From a checkpoint of a small mixture-of-experts model trained on Wikipedia: 9 layers, 96 ReGLU neurons an expert.
Below are experts of layer 6 (counted from 0) of a mixture-of-experts language model. Rows are named router (the router's row for the expert), gate (a neuron's input weights, with its number), up (a neuron's input weights, with its number), down (a neuron's output weights, with its number) and show model dimensions 0-127. Each number is 128 + 24 x the weight over its row's rms, rounded and kept within 0 to 255. Numbers have three digits each.
Before each expert's rows: "comes after" lists some tokens at least twice as common just before its tokens as in all text; "comes before" lists some tokens at least twice as common just after its tokens as in all text. This comes from a sample of Wikipedia text that the model never trained on. Tokens count by the router's weight.

# expert 5
comes after: "==", "\n", "|", " |\n", ".\n\n", "-"
comes before: "|", " |", "-", "==\n", "==", ":"
router:099109114121125110104109149078144162116083133143139154134150123113085153163153111112070139101109135141127141186126150148145111120085132182141145119138108164122140092115133118185154071128127143133149104167167095150131118120164134145120100078101149165118120143147115152102115140137072144152131147146111164128148135158133100147121126163154120133131106134104148098145134101132115135164152
gate1:139108115119155117155116122121070098156102115136130123166105148141148097179103107142046141104151126144155126124140141110149157150142124116131144138135133060131103082133106145163096099079107132132168101140118105096132114133087128145125159103156132126118087115108125150112172120099105138092118136128100150097090141137112118148140168138098115160122147157083140154129101154108101108124103
up1:124124138131098133132106141100103096127118127101121088139104094130157134143060105129114153125107114144140160159139125090155146096104141147153134188126103123119179099139137176121106136111113118097115116108133125130142113179134113102101108148126112148126120162125137165114151126112099120136108113150093147133120124171096132091098088122099111103153129092153097125097121132154129125133119
down1:112118155111103135110115131134118146105103149139144156108089124132140141164103117143160121121154138149128133110152101135133126151136077151109158156161146136110153128152103118113100146114138105144165083088104154087123140174146127117171140113156125128150159119108150150122202134106097121107158141169096135110121167116101142164110176113107122101123090133086151096112136141152150152110143
gate2:105098129113123142162173116131137136123138154155148126119099113116103151144145102161088132114100112138110127120170172119167095172159105118143113104169105086092139142135119141153192144183135153124123120156090105142139122100171138096134145124098151105140153158122160112107133122132117070149138153117134145153108115117135111123130173075128117126110145148138139153120153157136083096156078
up2:114117109106115132120131131128137128078129105151132175068106106127099111153165118123094128116134165133103147108115167143124074139128091144124092104169072114111142117105122136113137129139143108116119151125106070095106125106132120172131098113095131117087152137138144138176138097137120091135115139126143162140132107109173128134166129136161131119159152174130067155119099148119138118146161
down2:100162141115110060131135118113114112110118133135147116122114122133110145106169118135121137141123107119120177133128118139150110165160094092167124117138155115099125140172112106094161131157215129129158110139115173159110106126158135087154136116126154120158147065162121132095126107085134120143096079129147118138144094169135129155105158122137115100103114131126140116159114149124148143139091
gate3:160125109150135140127061143124129116130123123140145126134127109139094149136104151104112072135157123130135122105080113078144148142137135103122105184131095060180108099162133110095158126160091092101137131139090094183109112136153135142109102115141118145136154123142154105136126117110132127166127134179151127127152174077097155156131160099159132124122119133103086133150129145115103106141173
up3:107129175113121128119158136108137142098135115145155111134127110136129109088158093168132134121139144110164109132144102140157143126170108167095113104133112144095106159114174148173101151117125150164117140128093078109132160130092109155108142126165138122181151078139161148139131126105125136106111142076132116132131158159136135131124171165111160137099111086145143132104095060150135103120122
down3:107077098081114114104142115122128164150140097132093079116148174140144172160130108140116124143126133158089103142135144157143141119095121123148116142141196180104181158127130103105087113137151134147148130146057134142125136096128122113174143156105142107105146127186137140124110121103160097122114103096131133177101129177146094103108169131135125149138109119089133137173108102103132104131143
gate4:127146128068133133136088152143137126110118125168101098121130120104124122178122102152130157106093080112147104148124119128106105128111146159139158134115138141140150103082163132161099085122102137130162087127126081135118150134160109131090175164157106133099159144137149076152148079106130108116155099146143099122109097160131145099151100118150122144144113113147160125113089084133062116130153
up4:138091110155153126107136090137150079135133104173127152112112124126110097111134146112126101128167140144080131112123106096112107138142121111173131129127169115123097122144102157140157154109126123157118125119152123148137131126130124159141118119105132169165130169135106161125150107118158142113131137130114132137129112159184108160143102161147145138130128123143136170125156088083130126123105
down4:112138125134142115129149155154113161130089146133131143106129124128111098129127088155138062138157137169136162114141083182143120115173178111133100089140129127150152123169126171137111124180097166121117166160130132129099102142115072097121083120118132150137102131115147071155125130112139117120122151068145107084114101117119150144143120139121111162125133161121179147173153144130148125135167
gate5:089142125115146150112143177109113141115172178126109098123130118127133138115151113110160155104118120136101141137119141093157115145142102159135147162145147128121128178098120116148142086099127111136191141114134146093150067142127158098111156146110155159173157118135099134084195165123154087100151153138120172132143137161088128141112144125123090133141111121134118087135128124135108136142127
up5:168116170157112098138113112149070147134172113124145169150131121131150136163110121129136137113120088103146096152197080119075125094115114155149138180158128081107126101144124175127155094133110138137127192136089119141144131172113144146136138138104153130116132116080100164082141115119148118099123142099117111120131141129135152097140141112159105166090141138146128129119170114114127096136122
down5:146156129134128141146107126088119129159136126125104120105114120139116159175146112149135093089132140145098149124128096126101112133141065101105142111124113101162146091109103134112159096138088127114139133110129141146156126131123098137131148186117165133089149124139128166145116164126133163158133162136120137132097175149144104103103123112099111098126098085084124151109140139083111124149126
gate6:127111106119124102103106139118075104133110141113163132123121142142134172168149110132121135113127157188123121180192123118104105122121096138121133132125142129100085134157104114140136143112083106190097115168132114097135099122092107075150107168097145157141120126144118147119143092122154140139163144136134114150084125111085161147155154098102119119160130122117174167135141099110127147137128
up6:080135128169113121092136123092121160089128124100159138134116147160141074129121138168144163132147113125118168127128144147087149120171095103092142138134151149126134088102150122079137113170126115138086130118152142148134163147177139118147145103141137134145148111143126096166104148103126153128102092129162140172132148134140078107137136110104165074139172147108121140172144107142087109094124
down6:091135131119142180114122099112104177105134079145136069157164135141129094126141100115071101114164125150119126148116135126147063111147130125139134118127087139104135122128102081125138121145128125120096123128103138118119095099110113104142109128118129114107156091094102090112118106093123141081111113108112131147107116169146119134139137121126110115160112120133126109134078103114108106104118
gate7:162108093161162133145113150101146169127112159087147135129132132126130113146146123125156116142122148128116151131133129102138107165117127147139161087146112148141175117117102156146150141130138143125114101115181150128108149108125107131103124157183124116160140155123097132154120110094131134146075108169120172147123123147143187124113132117139148145173182111140128095158127141146090116134133
up7:111145126134117097141123120120172116104106133149107146139110139138135139075139127077113096134085108132131138144112131135025151119141106078119165153174116174112108144133164129113111123149114149164185134140124117130122065136102122141140098101068159138116106150134131145133160102080105118118127109073105103101087157122112122142168119131100118101134121157173134150137166135093091145132116
down7:168139096135105089105150112105163099121145150115121152095164175126108140075123126136146179127138132129127108122132095116104115108084135121126133140106173136127110145090112149101114135177114117152147152137101110117111116125106109154126084160135113122116130126091141148125123114143107119145133125163063162120124137153117086158137123121143121158120107126122135079089169150138123159172099
gate8:116102107110137136114117102201150142156094108146125136171134135115148117118137143129130131132113129137124167121125150144108140121083110135086135118126098150143154122143121119142133142038104136143077096110165140122130132092160149124098109084121136107110181149161094098123156138129133131134099121121096097154163159146166104126123135175131103082113176124141163126128132152164128087129130
up8:127158121118133173153119135168130147064135120147132130113146123112082132124130147132147129143130110120110131126148087125141132153119093122188124141116095086073146157139093095127081102138123104105135129131117116142103047138145125114159110147132147169109151092136110126139125146118119132110165146134126102145133125148166147154124126084121126124114131093117112101119129117110102112156099
down8:088114123142153120152121152136165120115179160122142124123134176143137137102095134142092115120129120123115136129048130137135135134121104144131100162140076093102179131093125100153159115121098084134146119149114175147143152128141089146132107106136156140144125120139152097095156146133099101142100161129147104056123125140092130152160156112128139128126123102135121102127148126096145135092159
gate9:134093166134098065137116128117124154114128154110118141120143167132116125153132165165171136124107152126134146122107092170120151143100110106103141129117119147133162147092116143129126115123101110114128113128098141106147122049135124135122144154150172131133139157114095085099124146123061112155120136117117115083138148131144144128119108140108117128179152088146140073140127123078138113128182
up9:146124118108141095128141125140158133119132150096113155117163152138137090138131150111118106135129160112152150097124058146125089107127098108110141170128136102104142142143119119120146108065138147121129122135097140117149130082137117102130121158121131163126109164147099147139110164171102148140122089146140177114138139153121128088119139106080134111198105086122186084123175118101161156171144
down9:120146114150126112143143105137123094133100136115164133146137119100154122123176136101123123097144171193085116086105132172190159110128134157163123108121151125143108148082135158137190168149102123131146097094118123158122089125127150116104146145135146100186133127162189161114121127102149142139134084121099117134132161116143128128109103096115115091157117149129107136170089133107131112152122
gate10:112115142113123147114123152126147163091091123098129088134147107140047144141161116103142134131111134139123130131135127201100103158096163182129122131105119147140152120153094140144092100149126153098157148134147086124133096120128126138139079120135106137136126127109161132126098125088106137144145093137148165128124112148111147154142095086124172173094170118137109143137115142092137082142118
up10:139105143164075180111094102123145117088127125112101124115122131121109176130144119144092091131127116095132118122103114134169095164115119124138110102104149151087127134124105137150118143132092086143198193168071116154123103102140149129127115141138087133114088127107143130077057162139129117123152124135106140076108128108125141121130113128139140119083136131160106112125110129112122121115101
down10:100120168171113108115142139154162110129115085144098142148087168137108138148144135129109164155103152112145128137093140095129122089112127125102114149163167161114134135104159127124116123145124138118137151143075108112130172116143164115099166133159119121173143158087149115129095119126166100104145145121073148074103111130105127114068098113153123150151146102147168105114072130122113107109115
gate11:139142144111117132168160157055161185108105181152148156141170106104140106075141095148085169142163161144124156130084118104141121142139154127146097124134146129127113134140160126121114107115115167168136093131108141146135133128126095124126094168161146113129124105143099148125108137117142097117089109116165169084126132108113174095169114151172097158126130136108140133147143109102102140133168
up11:166158132104124084113148130119144109160154095117121133070108120127140113083180116143110129091145071167126102121133142104156097140089142137131136146121136098118137120146147085115152121122063125110165108091118133090136111103107113138096161083131113082144101105140142153129132152113122130142149122124135164107120106114128134126132148086120145118129127135117128134111128118146074110151157
down11:119147137138155118122140176109135147125116119134124126116106145130149116118157149116125119104137135101149169121111116117102158188107127122058151166103125102143166160142150094140114095113131113143150130148143154159107115129140114138099159119128167159106126168155155169151089134149135111162129101147127163107169138117169077128126132109135116102134109114147149135107147120102132068169080
gate12:117086135124122144156112075098126136136137144196120112119169123138157147132123115128156125107119106154135093125121095159163128113138109156128135175131105144145154150112136144150115088125154124166163145135132145155148081090135125167084105095129137108129162126146115129120128122146127105079081158092093128098145149145103109156109130086103132107104125116116167153105159122149122128162103
up12:154136079121108081135138162117160138147136144100113178110125119119138130108149157133126152116103148114112135119150121087154113145120154104128115134123117100082146144144157104139113138156100146120108158177150068090118136124111116153153146106122133135112180110106136119135093131155167104125180142171122144167120113153103098115088157109127147149119168082146133143143127113128138096109145
down12:116078168144112087159181111107123129172101116124126136122131127114127125125093096103112163141136190098152104133128109161131101109159126138131156156107115091110094137115120095149141151124072163119130151144164140113150172132101111133108139124119140120131118158086126132107133112143151124107096136145118144154141114132105103153180074118138135119115108122127081125144107150100159149131115
gate13:056152164092120130109095115107123162085130136144181073094167089133096119096101101108151153117135115149175173128150127134123134161140117121122159120116143131154149165139110137107093126113130134136148145128131131136158124106206101104112108114117182147085103145153162142113164136123122097132128169117129141166169095135101114169116140165129132106105123151097110142141149165160105145134137
up13:086122137130073119100151143095134138115122102158142079087116149068105102122131136127123102143147122142120169095096166134122163173111122088129136096152125114101132152137119105133125159108126151141123128104131135116136120126145115122113081121100117149065140164116140107121132136125099074129116105129100179150121124143119144135109157126117108132109126122119116103147163162164151118154113
down13:149134123137121159119155200152094159105150127095132121111139134096127144082131134101140117117123165146123137132137123087132154117109120123055132128172099119113133090133159161080109118153103112134138110150129149107084095086164128137105119088075141107096106112116120109103151136111152137158148127108102097139082150128128111120136118121150129132146149110101139117171130128138133112176148
gate14:105124134170148132126145168112181154093151120133160112118119138090135118133127132141108098125117102141130141176143136140078150125136129159136154092140110080147092138115105158148135118156086138163123129157136139111198139145164136152115059145133109144155138134096090157109136134118101158185143165149156134160091083155090150128115122155162142137096111109155116115119130148088121138128160
up14:134129149152108152116092120145113106132144151087140130137141141116116144176132125156144147121144146091088142073126128126136131113120123121193124141161153113195132136148139126139097138093091112081152142124132151136083144111133124142171130090136150119167162095118133096190155061156158141118156094118142127130129152155122121111148137098120123147151146095123119141141129122151095110170116
down14:159119103135120143097134121105121101117140119086128138115141143121120130118119112139129116092130129068083117089143117156145104120051136137120111129132183153154125133143117126152143118122145134122112169145104086110123136118118143066154135180113146124132139120102110135114094111107114146088144136098089108104165141139165133110140155081131133107145126105087136125126133142142133081071105
gate15:152108101123147113141050101082155129143122149152122104152136152145129131101162101142068133119125125130164149149151152078122142137108163100116111097139098152129119089121057133127125087106131125115101115127153092136122110130110128134120114145118125143125143119132099137135115102113124122154098091129142130152169129138144139100125138159141089118101132114160146099111127120143141083149101
up15:136151108143123102102116113150138112150110127102159119161130145098133072130082113101142146105126160123141136107133136128135120131119137104080111115113130114127131146156081128127161166107134154129167159093103153149142149127138097168105125162123135156124133143088119148137123151135092104117156144124135143126109146129100133098154087114088145152175146153135083169105121131114132107094118
down15:118123144090170098125168134111131131094115122142141130140134154145142120140135150150070120180175122113123123156102130129148161129124096084132161119147098130158158104102111139113115072139080109132114129151163115156153131121107128127115150166112126123088118144133100071149151121132120135131172144118107120164105151130109088125112090144183088116123150147173136084107137111166079117124125
gate16:099124141071154123101121204175127124136125163121118163137162113147125186131147051116110134120108118102143087150100104127125133117138089163140141106128118119086120113121155111137121137166146088119110129156145149152171157121164144126164106078132178122120168154148136143131133130116172102141150139133106139122121123092127149161098096093142129127097177111155153143173116122161104142091127
up16:124080120138112160127144146132089108112111158132112116102142120078092129168147142122142136093099131140145147187121147143143165123117177114140119146095110103130115126123112120115084135150150119100122150152105153141174104139128134127100113095141105165108167115091105135143127156159132215115098096074087163127153159118117140128114109097120105098113130104151150171180125080127121115168133
down16:131137154122124130137146122152132130109127085124115138109125134104138134134104125099121105172077140138129147097124095163160106134173129111122135109115119135148124140124110140107097129148153129119095152152153133124151114158111082114067155123080156124142111136095130149132132090155137174134126158168106170149121094111111131135109094108086148128122157119107133156124115118142132131159098
gate17:124108135114121165104114097130082122121113082166147134153127110135113123163101108126104129123073124115103124132141111164152128172128138130118112095145136166133123104123155170159123124104135123126108129121112146159131136130132112097103092160092127149092096158100114121112095107135114136140145116140105111139175157138143100115076160118099142145134118138125118109134099138114152118136095
up17:163122123143118094153127152142154146111102139123048122135149139120129131116146130163169127141170153117182130114134168084106110105139129141108148140107121116123117105108121116115126090134153126119142084128104100091124122136120157133153157132165125136131134122106143151169165131129160122129103149109134115129096080098105199154151114118152087134137130112152165124140132107120119108128115
down17:116140147120086080151140116108116129108141164126165107103142114119120201137110125105112111139082123114134200113179157167135110105113156154109134123150101132126120111145130127162090137087129124098137163141138150113121106099122183132127105104103161094121163122150114115131146108128088119187127131141122141134112115107126115129145112150144127155124106136128142129166152112129100161116152
gate18:110101166162094111095169168103114111141131112127141145164141114119074143126137125139107159135158135140118147150150119157114098146108122207137093152120129150110109121149115165120175059149132173120146099097128111141117128112123127138122110103085096143161093121095116175135166140130115129083131111142120174131131148131147176133129149148137137106107137131134122148129113101104143149124138
up18:132132121129119155114139088103171117116139132117115152148111137127112154123150099141185109111134146104120185099115123120119206126140151101124116098129125131141120114095132102127113167119118097090142105096126137169111123114095161105120124138120104146100138144135134084127107145097124117135125147097108108142095140101139118158135141169090131134132116150114150089153136110134146140137131
down18:123104123129122135114151127142133162117134120120117126085120098175101103164111146145125113127086137105124120106120112152132125151144121112118132160143166077141146146112147106119129151153109130158117096182103110127132140128105165109167162169085123114133198115157124110118120107142113163131135152100119115139155087180155146136142139144096151121174137112156095110147135148081126152116126
gate19:114118118150154126162113127101161159058105133120134077167197133144115145150146141114115126155156122125109154156140144133185153125127118108140120092125116133136167075109118142229122110109129162125186122149119093134110151122107131136126110111144116126102118166144115117110115138133117110134124155127093114139130132168191122143175104104130140112144136109114150138099158097108101141171133
up19:122124120162174135078122139144153133110109098159112135110180134129128113156149091148102114132185122121161143141137151141145140103139120157114120092138134127141128131160124143165134127138142149129156114097105136175121154117102110133124129121126135126104136112139105103139132118114119141123138098167160121147142155142144146097154076153131138104152153139116107106123143146135192116140070
down19:105102095075080116121150096130086127102114118196161112116144064154111125135163133118143137159137173123108117109146071140117171149119101152147097142152148114116140125171141142128164142132107150123136118128147130188143140133097112133159125120149142108128104120132187129140109096149110141169138146154110150124152133128166128139178135129141105122115100121121127083171148125126090157153134
gate20:142142101133094143106125135120142112104155136112122106165127134169118158127147146184108140122121152149132163155103150143084088144127114139142132127164071119137088078097124106122113159132139107159073152113143107126138128112143151151112114121097104143105123146165179116129137099128128139146154151137136154145148147122151135150165090124138108160116097142156130117126098161162120084151132
up20:101110076114141137100112170150135111153136133176145149167129115118151110115107138168113146117138153146085129135144122160185137115134167109129160144113146114138196162130125143142115098152139128140121121106116156140119097140103127135100120135104158133164092184103149169135135130140131090131099123113094101116092098165105136149118159135096124152105115090126159185133164146131103133129112
down20:142147123166138129133103109103132090083087180182128151106118138122102139163134143146135126105143154130123117146155095117080160148126136168162135123142132132123167098122123177135121108155151145166121077092149184156147088117103114137134109173110135112134173133163116106142121116114112097159120164091149121153107129149114086145076095077121097091101164120124106119117095125124138133148122
gate21:174092145113084103141112144094141124141108126087168120127088142122144087180137129117168100138096118143135155165178171169105127146062146191140127107118120148163116109078103156139136147113148135094180111098118103119120130112143154145134150081151163141152090141100104130139152091130134103111125144164122127168105138119125146104123153102131158148116146103085103059147118171119137119158118
up21:175107155136130131154110152111138158122178133128145163091188094213117137150149126171130117143147137139123099107125086142104124114095128093124119106138122168119102154092145141123159154125117137098157119148163143115110101134136122137175150112137086143078069177148087161117130092114136145124167122115139127119155114144116125104128111116145145130164104141120119121166116104168124117116138
down21:118105140138132111145139162120119135114111165132104129146125111107131148143132171128105110156098158106109143115141146094139104132138148100142133169094111138131133178153159135103138114096132124148111126195130171161190083156132159102114107133128120144147145105112152155100109168161132141109096150174106122148131117120140158123114135172087137140121116126116085108115123138149125118126089
gate22:105139148136111171121133112155148166123066085118135128120116143126106137143121125114158147124101143132143111086112134152147131171134137135129089121168107155112174116144107076090125109099124130112141075077144147140139087127147143165121150145117179139119137139161141161094114146129099160183110131146126127143142121167136152124118170085089144112115123155126151077138095136102132113172132
up22:143125142121113146152124099150150118140150135125127139098077141161138128136162128182128174142077104075108111124123140136150111162171137121128087139167138126104146083136164112099127146100162152092148118066183136143129120114108118165158124102154139116128125140112078155088160149172079151153112121141118127159147090128151125147127192139102105136136138141169099102096142126121112113147144
down22:128098143128139115111107176137156119079145096128164146157129102166130161136117140118127150114107134177105102128155146110144143122181108121132143098117172122096150146096106117110124108119120116157078126082171124114099128081113134121124061139135136126140083059114171110137103218120111136124160104141155091120128158130140101133086190117140112122113125139119107133133097108121106135137127
gate23:125140101136101101110093131134092135119097168096143095131127109127090141147105166100113120119105138159157160161098144106139132143137157143094095156111120174131076103170119154141109140158131102134109128130147141124118154174105131113130124122132121153133100133132113150110107161124124166141123092130182104089138146138138109132131153149132146100117160098138091137125107123106102093153112
up23:106165122119110128171134136109108127141070119118158109135130086094070085099113109129160154115111117099159131116116088113124098118144119124130138122115119127140135140117119093137079156163130147111161130097169133137158115127159089085121117137142098089072112134126146108133108100127124118116107138097092144126119155107153138093116127139127125079124167124174118101097111158110149143124123
down23:129132103145146101112101151090109105134138131145171142120128167113124108096111136120136124167109087097099093098085088133147124114077135131111135102145113137187104147121119104142091166121139135141119118123083132102121080141128093141112111116115136092091145132158133157111135091119131117112120155126123124131143124195151127131131110081111138112136137122149148141128143162122111125111121
gate24:121099054092173127097123119101089119127126117131163134140132131127130165125127124115109151107123127113152134098114156152122129092127136118133136148098091110105120143137101116136126101139118106138116133110165107147158111160152103170131145144131197164131129145140072170132092106153161076169171138126097160098116133128122084110122109105117156121134139141117131132146115141130131123117123
up24:162104138143118113121130119143129114113151168124131153146080125128124111122177097125061163134141103096117127118148120124117108123144103112111116123096182096135147128106176094171118187110109169147156157110118130095114097113091151102112133108137148132130118118133112097104106086094137114087133141146197122111112113117096105128164115103150124112114126118159140116134132130141176176128111
down24:111104121156124125090141127093146184104093154134165082184146136123111121159142120139093086128151124128136122128096134142187115115125101154101130107144136116148129095106137147156145137142115111164137126123093130066124146128178123116116117125156154132122144137147128115136180111150123133113114123121125123123138130119138162109088191141122117082126080113121137148126178076133169123119115
gate25:132138096120140152114107149095141164140129184142131125132151117110159112127169165148128118114132193145119122168141139165137120139097113099080087085159096120124129118125123151131123144180128125122155127147119125116133142130139160130135117125069131120126103155086112130092115149081129152125109171164115117141142080138126099104119129109136088113126143175124100122162158107111115076127102
up25:068162121142151126131160120189097175120146151143099124127101093105104139126107168149105116094136149124136093121093108097142126110169149103162094110109125136100118118165118098136110167097131148143075126122115140129097157117087162141147098093168137072110139154141103135136103115086140175129104176108119136131137120141086132121097111115140127095154121133141133117089125101108111160146138
down25:138124145091141089107108142107168161117136082130134080106145082126101081094123165166100120114110194109132112114098164115112128131095166114152136140130122096127114138161144119119094107159128135140143102133126125127102145138139122103157120081126145107101132119131121120141151095096109153149140189161113103084130127119137120122142153116091120142170119128119127171103121102111101094124109
gate26:094141141095078103101118140169109146129124159115155131105104109159139128164157130124089168118140140145121166139154139164138159128166113146111149129149122143130107094155124152172120153117156102107108100107137135131188114119125135103128094138154155086140128202169068105134123111148110141121191110093142122127124123108116148124144162156138145138124133173157115115124118110140120123160092
up26:141103137119131126136170155139129075139162156128123108123131111115105117136118147118141159127124139116110169120152115146142110128162142112098170144133151173148138092117161131148109098087142104165167131115078082155116141164147122134130138115119144123139174112083110121127155167173171123107111143094172151133124139129184139134135188100132123144096059181140109147107134157143161122147113
down26:166082130127110098147123131130105105152146104112137115117103129143125159135127138084182140089160116136140146133141151131154134141115088136139133118130157152190124136102130122106136100145125147127123134123143142114124085167141149186140162111156120107140118157140073079110134119090132105149118153140090122114083152128122124095147109164147161110108119115090146116122118141116150136164159
gate27:146116147131144145127144137110136136104113181174137167133128131131153121102122112079109128122103152144158132154121153149154157155128118115136121108120108121166113163134139128116163093122103121127101112146157114145139161068118127147159129127143118163100144143129124133147154112109099121115126153126126113097147095132142111128077129103150138099117117097084147141189127121180091116103164
up27:134149108142091139141125124170134128154135110113142129138085064093141104129109133172127151170139117126118132129116140110133116169126083093089113139175127146141114133129111098147138162132155137134131132118105138150091171140154120118127136153092157112125107098109166147083130160147151128135125103130099115143103137120105128105155163121109123164132162135156106132087180151145169157103135
down27:125138151087122130108130085131139125134111149118121131150161123140136104179148147150124095130122151136114144118153110099175105125164090100135131132124113095127127157136130117118138115100132180114136137064146084120129109091115114160157100128122134126179132129117122132136141111145131166152108084081128112118136126108145127072131087160125115148105130156122147093149103143096119181074143
gate28:132104168089145103145079123143104107131113161138124130141131119122107159117124087120123133153121164161170129159138121127150103112133125201115102140162136096106149107161089112144125126121114154144154150162144101137156090075136144131142114091088123172107098088094134119127108109140109134108104141188103141131130141125140124136105181118155119123133157109133120122106129133079141183112126
up28:119083166136145124120068138129076119154124111139161093140129096131139120118118176141123142072144115140122149176153166150088126151104088162122151143157117131133113106140115142172162134136134132128162156132154115132172120146096141103129132133116133158137111100102142170146096132140170141098108179145103139118123173127100140124138108127144129159162130129124154153119124103089163171115114
down28:095128112120136105136088109151128129123154134110173158163130087100123161153124136124115123148157110143128186140118125123098174140133083128122112141154136158110126127129120139103119097149152103164098141112122162128094152160135147115106158142121110106124128096130150118180095083125096126137134101142163135149121158123135098119161151094066133114151152122137084152114077142143105142162147
gate29:109158106087132186156150105131161119144149141123121075120103122125153156085152133150101101141121127154130106112105125115102122104152080168120111100114144107098161113129117149102146121111124138158112117112106108069164138072141117104128075139145128118106123116148141147124157078149123143165127156122102087118142185130153171114144108158099158092113133140127121150123132121136109139116101
up29:148086125136113104108123166114094128147112101124114152123151113138115120115161094107147118094112138115090137135134141081160099149114156096129089138140106140145083127116125104099099161142124138097114133147123103132108151142117144164115149133134101099102139144101151057156098142099133101103149119156103139123088118120126112121172169147157087125141069105129124104117179169163112137135153
down29:138122152095138150175119132109154086123142157127095094111106154138119131123119144126070086151175133138163119115104087097136142140162093163101123109124141094134209117133116156103141105114114109170124121082159129114137138120138091144126119130129100131139126121185102151127166109154132136156122163108093083143115140123144132127101073119078172112130143128115094166124120116124125123133092
gate30:108152157128111127140115101141144124151106134092129103131154098085111118157128112082094124110136115084158118154117188110161133131135105152133122171097145137163172134152085144137123102106144129144102195109154143143131124124126119106146117136119108125149132149126102129120115149148116152152066089143126147101129109143123132105119102121133130179129159126171108162126155106157112128114149
up30:144129080124118126163117109156147069189104106138146148110131150123171129116121149112158080155129105108139132076141109135132098148098096146107152129124125162164121135089166161124145124152114103128123104078118100125134112159153135110102184105130108077088158146145145124113135126156120092098147173112135109107145110131137153161137122088163097119124106114105133126141125124121166099133112
down30:124143169135142126163119123097130122145124105133114117111168133114104157108123117155077129133165105106109135155136107131123118099154129082111116104156114083099167122166106111124131070140110121100130102150105127156150135160100118160103119160144173191127155116128116157115087082138143094141138138121123123139117109163135115149129161123112146125140084103148123106120127114089179136108144
gate31:140162139122160146137093133140046133164142113136089128127130127104099139117073131124122097106116173093109087135147093124108152168064127138138140107131104143118122128143101113156117126150177086126109081120150094136122088127150111096144135151114154153154067140148107108102139131121100133200117080110136114111098116106141124112143087156123154109089158126133108098091169138103147102117105
up31:118106124119087090156190134131240097081123125136142101089093140133141133128143129161134145138131109146119164100128111146149119080179134109122143177121124117151116107166160160114143130120075156147111124127114134117165124093121126162127126121152105072165163125119123135148143135102134129111133180120112124134136128152111138096138163131139134121183132120108153115135123141140099132114159
down31:104144181160167140145087134155145123145122142112111165111099149142130159126092161067113124142185114134135141161103117079105127156159154114123132137152101122107172099120101080146122113135165126121179107116133119146141135101149122096108144090117110134124114138119156108144143108096118101086142131115131118077113124156090173123117152159099170108105128144131127120128090142137107122159072
gate32:127134175093122128140112134105165153112109137133102134117142140147137147133095159120109145127068140162139143124103075103127112138113130174171092140151102124184111159160127126202105160090139124116087116131132113180129116094120107138080127138136112165128135167098087107105148106113102151146125137102176152147108161139220086131189127154141109155124140167140090095102158130173136145141133
up32:146117133086145118113143150070110162153122127159116156085101157111106110134130133139134108113093142119151143156113115094140101118123148156165129143196146124114148136104156144161078139135088163128153150133124118158143109153108116138127101070109120122114135141130097142112158092127151065132151128115138113116123126125133129133114091106104128120120170093109091123154144151126172118138125
down32:146153146151094165107144149140163135121127127151110117120076141163145108107123163139139091092133106126162164172158089117129129125109163106113120119133128126144147155066137119142100132131142105127127089110134134115118120157150142131152123168147139110118119088163109113099053122147148113125143098131127085144113094087101126118135118125158144119165131128079172109118117108135132143131123
gate33:135154120137114121113113143135149142118112144136166118123112149125140142144153128076133171158129151110125117128170146136120143117132112160145127134142135144079118127129126151133140133147121080132136175123135137101173108134132117098089114168101157147123188123146081157097117125128150124143152141141140140159134092178140159082085119125131147136125071177084104118106113141125096148146155
up33:137131155134131130138094125115154132132107154144135100096127137115130118136110162152127130150135121154141105108101127127149154087115137117132137161090095129155124162102112129132160175122109113162117171125098177175165141141130136155074122157163119151106151155110119156147145156106123157124133131144137133140123108125127090132108113142153103136123135223074117147130097123162104122109114
down33:156146143119100138127147131081145154153131165114116127162102125115138126105146146115141159089124127082133086078122107128056125146160107120091101115132141111130101151148149121137127159094111107102117164125117132116102123098138108114114157115143109185122141077095077133166164160118127132145102139127157126130138124108183152114106150144145087115159106137098130090141131152131065141134115
gate34:123131145124114170125125103130128146108092099106106176126115078155126141142155134126145149168098130162122136109135174115149104145141165130148123129145115105084069141117136128141149119106138155127127123173137132118163145113115144118130118151128110089143133168108151092159098172130119151147150141172112146109112108098158097113183150165125119122122088142149089112147102129177084097139140
up34:172134118115129152151142151145137088108117109123124096119101165128132123102178172155139081121141115139149112150168116092136157116123089130144082151119164103126139123140112191065097101165146105161091099078120166136094098100154127139114153096144121116084151144175111162113144104140143118148119100126129079117117102144165131141146122139086166108129129152135099164148168122166144129126157
down34:161087121145135144112122154148119118098103098165124144106133110131116131136175098113130167118141139148130114107083119120179107093097130127127096115147102160103111114141192126165123117158108141089141131176126096065148146116096132144159078105121159118109131152088118118167145166116112114099167159111150139131133163157130112122137158146145123130123139148100125143132158132173127123122126
gate35:110099145126204132133110103152151114157091141141141140140114124110145191177141125155085157116099101114105149065174116116142126106108089156152083120112127140124164137119125116163112120120107126115103135128130139097144106112118119146104122120091186097130139153141107096122140094124141135152116119167149162156161129114114126152111101110136098118110144115087113127133131104135102141144155
up35:109132088104152129140155118103138130146134093181111153105102132132153158100134152128113115116106092117139074132143134166109131171105153144088121145142122147077107122127125098175108152129117126149155127125156162089132134183178129122073102089112153136121127149147183125127143108128168187094160118150146135152120179139101112107108077151092097133162130143090140135146085092142126101134156
down35:111142173128124129160139113140130104121117073141140131118130122104133129124132123115124113193157101147110127155110112114150133129131130084144146140161135123112130116130096111102135136125116129097123159088117132118122122175087069107167132108116099134123093090152107106136157102088110167098140133167150119104115110122120119124163099061178157116124121117099129125095154106102135127137066
gate36:121126075110149159122161113129117162166132090091147090091129101106078122127134163172100098160123118140130153142133128163110129128143132101145120110126113159125141131143120120114117071151105128135128149137176109162098138129133122169092088097124129164119161107147156136089131133161126093135131139166115123159090126098086123107122110087120115173111124145187143135139123082109129120123199
up36:123167131112160136133134131143112139129140115122156146093113118127110134136119130152122147131142138105116142160117156149099122128119125096164113135112149163161142117148197118143116112135137099121145139110135131134112111128182159128116101077125109167097166113127132106095107137119118114128162162138136147162137141147090127145155122120111148162149116112177132155111129058107143102155162
down36:124159113150172155128104107098126111060134095149132120157142108138158095144123174132116080120172164130116148119117068108120132103159108143154141139096107162094147129124136115111103126152127143126152085134124129148068150126097139128109135127101121147124124150124127089116126160116154122132176099105118109159111085122122122126139178143159140124101110124129131137159138143153091138084141